From a checkpoint of a small mixture-of-experts model trained on Wikipedia.
Experts: 64 squared ReLU neurons an expert, 4 picks a token, a sigmoid router, a shared expert of 128 neurons.
Below are experts of layer 3 (counted from 0) of a mixture-of-experts language model. Rows are named router (the router's row for the expert), up (a neuron's input weights, with its number) and show model dimensions 0-191. Each number is 500 + 50 x the weight over its row's rms, rounded and kept within 0 to 999. Numbers have three digits each.
Before each expert's rows: a language model's description of what the expert responds to. This comes from a sample of Wikipedia text that the model never trained on.

# expert 22
Name-internal word pieces. Middle or final pieces of foreign personal and place names, as in Su-are-z, Ma-ure-en, Hen-an, plus some capitalized adjectives like High, Northern.
router:554412535487491418542551579491498465543514476551508498534495601459494404491507561522458587494447440479558530520416491486600504540499521525492544536550508595453475480497498496562433652591567358508501573538526484519465483522417564421501366553546542496518506515585461393539540573492504493583476562563563609502537551467418492479477489516545529471535483472502484583495533465504527517565470521427472504502460535443451507417485460516552505484564520441559449537398559507486518490568516479472548553564516497478475598463604524533486507454484504382404529549496498392484544472479442535529
up11:500500495475453458497431508455546524566441529546556476565518538536631515519494497477475430490484566491442452434469552453595461524534584400479484511431491535462531535588460536486445492518537534486545523463538524533443421483516492510461478509602599487458433460589474559589490458526534477480547501542498605472610496453465545414517460497500563483502470505471474435429491418463510494493424421549425577568430580475529550459514341513506455532435525516539595535552483430551569504481477556404535426559504480470538468472501475488490519498412530471550527645529484550505426532428372509482
up12:537431451433483451544519468518477475453442461510487518524490635474535509468474513539528448455462503448566472507573484491668501497498519456501476584473482552522466436478499580518539510547465412548423641482543424522502468536480459547422434496426438509525503483543543501626526488626524589540419464441487507483425530503399439529524534536510510448529519516491469555544494464492562479523436423441522592495474492442559549484542469440505445539566555517406420528424571545441473443551545578516546481413589482430434553463558593503513443562471483415505501482532470476479554516397510545489
up13:438561559508455437562550504498486516469506540512458535438538516472513492430502437491506573543482450500590548532518452532431420526501601486509524613533478613575484404529463514495487571611560388473490465559571472503467494493470517348434408505465581584427498485529471416514480557523541489523460430568475528461404513542562488581462488557552536478555500622539532498544529607540497525474500489451452548559490517405550500538470498475512447437484508483503434431459515522507512586515468398540554491449483403510521603537562425487511519473485460475495573469470466481466360497508484439493
up14:591458502617520436407568464551516487423553542527504426524460543461499548406429566465491538553494465506461406523436466490554460476565484572459455572532544505446555542382427501470491565415500405529514541472577505478504530442556537492549541455497512419447570574445493428479483526528579476587454492500539519405465466487416533477510539464459446413490466443516409425669564477468543496490494501461506467502511488496475492516424511517515493506420562501568570497574579495565504532484597488404474502461518551562496532518539441494545510547467419570521468533575543521462592509555576491540
up15:599578452495491438508451526459506518484526541548533484586499546419490513490445516467514526502421476440487536484513555503603589463514477489562458392512532554446550514461459394561539500577417497530457546582505503479450543526460501444449542541469587389472443513450546460507590522432452556564520544547521515448580464550517570468494490495506462463480420514511451562561587393501389476466513433408503461525489568493454494462480569523495486440486525513602481421397542488497556406552500561440523466571545467542430540521515507478607519481496489538557354557599422548535536505489523465530
up16:551482555516504524468502512455502590476476484481490466566467596465518464558455521487445470468416443583479484571536499537557541466431480573505427580533499514467468539470432462461516554538440391529486585518461575519555539629517513462490443553518605452385625436523475428539509551415445457471499538590587444444557451465510498471542493525488512483533520522560587513546584507451592503569538456384465506589491536596496508513528463526453582439470589507568487509472557541452479523558546501406429511589476423504495512556550483465484544436444460515483573546439521494492565586469482553513
up17:470504525502503474543592439461476437508579569564455476509533548552532496504551536499433614463523544464535582426483526572494409409488562469417592543526502425407520490607493590593508534584525568522457467491432488449462461532468490402621535465606477551520494482587528462469516504427516485556525532567448554388482516548477574524499523527577567456468581578466493574551496508571517486638527503496561540569523519458551513488494520575512483404481524541455488535498505479544548548527578530422506545471555501483480504536475471476511536520490480465486442558393540531542532555379532540542
up18:508480510443524484500496515473533522585509415519570492414464428463549469454460499539529540596558502559498462520472481447527602419414566493544526558448426430559571497536528492545564497513568481457457501477511504514466450536424459442471426481547525497555467461478465476512494517437369527558493606428594546443513522473460509502528540439438539490586531537601456453567367448564555493464574396452466512569434457480477580490541514565519504491440511433418427545523456511537566579500514587527463553613500429417436540536498473494390500461512504551524573502563482508465555476481572508433
up19:511489586512527604554474537497508479398599464444559439643447503413370465573494527436527451579559499542614449513480459425600490563576483550446538462538515474491438468513508534583524569515453421508451475499474520551456525458572475591462456459456471533490549578451492483516513522527503504493479516484572507526501470490398444485437561479432405408486611538536455445540501528506470453545464537513432494456498508436428566532466468493535476496508432483557517502509582537494538483554594455457408517498511506527576585494523472526457449545537465425470552490517441419482423509376479451539
up20:488485447559567437610504591520492460554554469475442564433505574547350465525574478540455482510436424443512486564391444485488605538517496468558523443495462514505525471460476483470491570486527503440442444542523508541520491454359601407436479526471481545518476572490536472421514532469575445474465506481500511561522516521464544434453550500525532485544582560537578615425422539551575552436435479487460449559533525490463500491487530571430535444552490360549465559467442468501482487468451473515533464568595558447446509492553521490479507604486601484472537491559454453471565544502494530558

# expert 37
Name and word endings. Second pieces of names and words after a short opening piece, such as He-at, Wilsch-ut, G-ot, especially in election or sports tables.
router:533452524491516521445446530462457481577507539509570510585539541406432519466520461538576502497469486502507551524475501495573536440471497489514460539411490554484482557421471554479570553512554443485529590513504499567501466461483528476517458543430513502469553584495515477466512566525602496414465486588601535566511521476425621577526522445474582439451540405500452529525425430510422495585478455361479472490375514463556501379508410530452560574475488403480473455525487464490456563515504567477523557528548613510538473512553517537492442504476537432550457556578473424408613525471473540518
up9:506506510477536512483490524431477491470480428497533497496581508521584512490603513529627487517525446420435473607406612507540467386474496510509495440496384518504509501498546510435580501527442425626527548501524463491529553454503497541485548479501560476434501401536532407368463467506517570530563503584436498589543435450517497491578565485509495539467562479527521455429495481576514501513414480438484487449488568487548455547447501501515482429476517459536424555573486566416567472489436515508463492511492375434479448469515537485515434566510427523482594589573595478540504491446544563414
up10:528442508537486397480466510468450524581429564493492530558604524509535461354521512564583451461471493482542421550433491544548494492537506462526439485515514541521406522465464438489462508408538484486520551554496521434460462513439555539476520467448454489516458458390562550527546473491474567481488483462565482461443552484483522611429516581498615460433454493501550612515486465607539551535468539316593474493418561488480553461518459477527463475456541429519509561483526482394436557450510589470554541483453529461531503517520469534501517516504438488546626510431551393486500489427529473530
up11:490473499430437523477478503606575483496492536513548511486446512396534576496508498389509464419545521527567471493542448493451502496448538495574532487510497504490498513535430569495489461472461435547410491519487464484489424511488487480501474389591465525480442522499456570529575436429538531498397511545565440526487587572402443512451485461515564530576575601518581522587504511537430586470540490514526444424494412485465557437425483576487572537576572494412444556495532478597510530586495536599523580479555486399538523431512448521563437479435491446582619518548469561503509486461548468505
up12:509551587462522464432535560552513518498511559548470421458509549408483576514501482472494596485584520483522539612554514462497539518556561462498522647459457490487571512553514401462534571499560489520523574513520434513589511518557520426489476549520591508452499489622436451451407438433561513472525591502438582529470504475537530474508593512583491500616465570585572429512498490462483476475526505511399572430462468454538474392557487529464502456398497486451429529528532508548456535500503470439585522497409495452574484500479536523519563500460535480357480458532443496485426536548468495497
up13:572503440503497585518462525449475484403546498484445547417582494460475437466533527430436434454547483544552619450493462539581479540473548406515529438424503368516544502484440529520457461554484603435605531440474594476485462490510576486462501544528579576438515463535439558499398546548503515440482436537464537451490508530464456468513468467400563562514500567472429508480448511441500461632477477496417613554479472558458472534431490522512477519541581472464463437558430449452491384480474474467526490516463546542425487542572420509443515550450494523555427530511399529526543488524495536539
up14:515468501558497458451463501538526547577471647457433525532533534494430483519608486477472541501502476367484498429485510469498461518539436547454452483457560523450440493470458420528475493542498461639541474458493512491485592476579504497552459610485556447532539546470529441503475518473569528571455442518570450411534500449482528583497523533482482533594515462547488490546533354475522488594537467505492520503456504470495507419519506513571510438553483469480532404527580420525471678502498655459501559488577459498480472473446569553427530437530473505490490498482559496485532502505423530631
up15:479407554412475486535479485501423425493478503480498478501495489471520560580495537552520497407491518517601423508467422593542582444638529568575488468500550443563518521471407551493514497487602479557371433548604524573457456551486515419461473535448421587552467565545545469497483511522533498548493508456483502567457466485440526432593527381447527519466476489563533485559502466476553512489509453502520592573500473495439553415490408575442551555453512478513445494507520583459484561538559487482509528468598599396529511433521521559473533530479489507519482473562517425516589442489561478558
up16:524482507539409414419397484490474487519573445515530532537500457502472642554506506490567524524472399511440452480464547459513464555497468511507449530508430473505419465432514517493473553494450454457529444536467477506615491537489491459501527524487471420391527552591421522521459470495549488476532492520564473466558480457496615422501532364530463584543568541526585483523471530483557626495397558444501546488523431616598493437516460533564474555561468460581519550475582525529543484515489543423454465525465536468477538599529434502514519476401646517486471513561457449465527513542459455508
up17:503521628485568452538468511486471551483494475513512467550529549456504514491493530364482548506464502394479514504413484491626499511486498524480465539446526425478457512495471454425579516674556555525506524458490431502493495502418569535446474619504559474495571497557482539472526561445452452403474446583418485497491563530485519526525518387424494486523476431574520471536505374482493592532467448499459489479450468523472464480451530462546563532497514465538445459438485477444580521518551478497493496459607584571526515570642471625480462502525492562538416521480388442506529520547472487540
up18:562487480529432557451508483536498476478493476547402522579500545387464454531487585456501489599614487583514529449455450459572504465528530516444515502505526475519516440578539547469461591443569412563474518495514515493474491473528477450470436560541474507575457603424559511417547512586471519551451470530419558506506559496492489539574403524447521418417528477545402454511486387530484474543508465446473522473541471443576488500522583400443519495546518383457527601587525549439475495495551501496490504559579456443501512512474476533531509484443477374589458530617458470507504560530397517541

# expert 56
Name-internal syllables. Middle and final syllables of personal and place names, such as Mahm-oud, Arn-old, Man-ier, sidek-ick, and -burg, -ton endings.
router:591516576541479453499423539433442502474420472463475485466614506465455506434512604499525416456495423450538537548452526564506617504573572455460514509423532496555443525476523521585482541576556501521454532600524589585399484494549570412523522508549509501465458517516586463453504601513534464591436420552441561477491540501451498469478500446469543484490529448483411540568588487476453475598404491436483530516463485478455486501472404449524425547482478535461587454445560531423443441540578472494440519538493568468475581464555569527480497490506531417417444552557485483448497453521508515570
up4:540599503460523497429471564492468518525583463511423462432520489439559435440484500531489481489492522485518600512507479462525525434443449474458527493382512581482586554417474446511523492571460463441519524372508432519503494466520528466425401479514404473484486458555511493601471559532537441509542594500524467511533472487449543495491515532422498464446517483444540427549515511518419538582505439480450529482532561478484546537398434517461479598481531472493582504476563481613438435500575477496490468499453403371536493478637533522539480424469523404470498479585368582454441529497508495569
up5:522526478470526431505495519513509438487523503527475429528508385430541468393480521534545481568521491519480423510474403449612527509516468400482486456439525439507512578494518496453442433500578536472527499399514544440456545553454559450466418581540509466425451508398440585520650459587499507519412550407547502518443543509482513516469552502552570426474591549473497495550576392508477484570455537533505465499545443413554421494481483474602521497455505424375548639456488498478552515589484474452486452470462424455535504495535465542510516504539466550521434539494538534490465482497474416452
up6:570555446542447417464433585513450465503494535507498496536474587382436486561511424488600430527552477476506448513405558440566455473575462509484509483540463477535467649573417526515525507527469468379407570426469588504448464508421494567516473568518480565457448508566523456556537502521437459488542499543511495428529485372496535534598489442469436442489599489425483520458504539513454515524505525488474437480479482532485660476465484520539476466511504505517479505492541551509484447452482566467560531491517441519413555526548523449421527525472411469541512594566489406475565492514537436593
up7:522559497499427528478466544423577422442509467520429574433531478532565470493534514455566519542583448429461504510560476501582571467531524499513530472516530485513522500411488458496521489509560509546490520467549544476395491435548492548541552542599479536443511487535512531416457511551463496511466473507475538458473577472540531442487549387469575523497574552520473510485547516442504436440402453511462528588541461390467428511490474442600453483508516475419500500449503579504497551649438402461502566450535578427443510488580582524520537575527465357420395487530470517401449494547542512591
up8:577475509480561488483478658570425486491476511445440555469560633453443461490462518574479508493563565531463525413480610454638595512537507453453539482447446551478480560488565452508487423467475476524446475394539567548386444523446556496524463527499490465415470494627473486470520515510476499477522459499502565508505521419397545485649480500483503478439472507467482559453444459519519550467554550499501459501486429562469440477544534552493564484363531515503465511492478473519424463468479514540463504473456591464481570584574476492501564470500535426513477531567453467560551600505433492516
up9:525573556543581526509459595530503417611480553554484471537554475517460432539477520463502446490509522502544442488577456524653568389514550485445501503539581490423464467470525489562528496541486471534512501540434507573459520445512483453495456562455492498466543525433515466498540475466424475489461600478421563500454555433434511466456533522487489434550604439590575576449515526485440449605449448509530597497524529384532496444436478550545591436497580587517539453492566515536404584501511514425444555551452518571483588442523554509509526486500550440487480514470473508470612417517561470506
up10:497535486581523504455548596551546583476448402505425517420549573490483395512529504580506492467405484563436547570465513524495524432530575505492574561451529496495455481457523456567480533511527487426479589477448536510466563476516506538517537499453513499449547461475549499535482578575557534454436435529468461439463543529497486482410500433440533436485545516468500418516532444526474510411473510469518445469507512371454528492476483422487460408473486462438453473471567515506483546458625471470415537557570411516335495478585508514502568560592523415493394445460475574500440494430409467475
up11:515499514496437515520517645521547455499451441437481467423532537515509553568521582497562568385455436435583501441472472496513581633567589465506440549535512537447503563508588456490521461553463403463526565522635560531519531490530542468497607530625486540542480647483422418538533520461572495540509579502556595558461505473530495457448459472394488568615502473515485430513579498497439451521515441474496565515530536568506544484464482486527486464504453481460418492499506521500501523496518494555599531458605410493501466495447583451482470467509480497463503518455526505477490449488482502571
up12:476524514420578545531519508491511496511538538507511513582434509571460521434577522428544559494473486500478492479473482581573465506519422433512471499535563497429529484535479428511538475478510478436503603527600476434437593533588510424582583564509484459470509500504509430511513403612583495525569606518546529420518426466445472487472569534488512508483477463482476542529534548543528524471420423514490452459594464438496585477516397430517514565559480501603540445474533481484476440473673547484508479571526504393438520512485521492481519538505397537433485558559598475407508431518492600500
up13:501435504554451361500530508530431506448493521549547459518450513528478569434422508517557498510444505405546516509526505566553600556424522468597487468442469473469424463511519522515544536589469501463479450551501619507512507547432523548549531539547454490475473588487468430498535528532520495578555378492480427397498659478439522505597467447568518469488564535458592499522484450507496487521463552513480511573491405482403494483550535484585420505437513485524546395550456491493471543482571363572487498494530494534636569478554463529528530508444564501448497521507502464521426502532449440560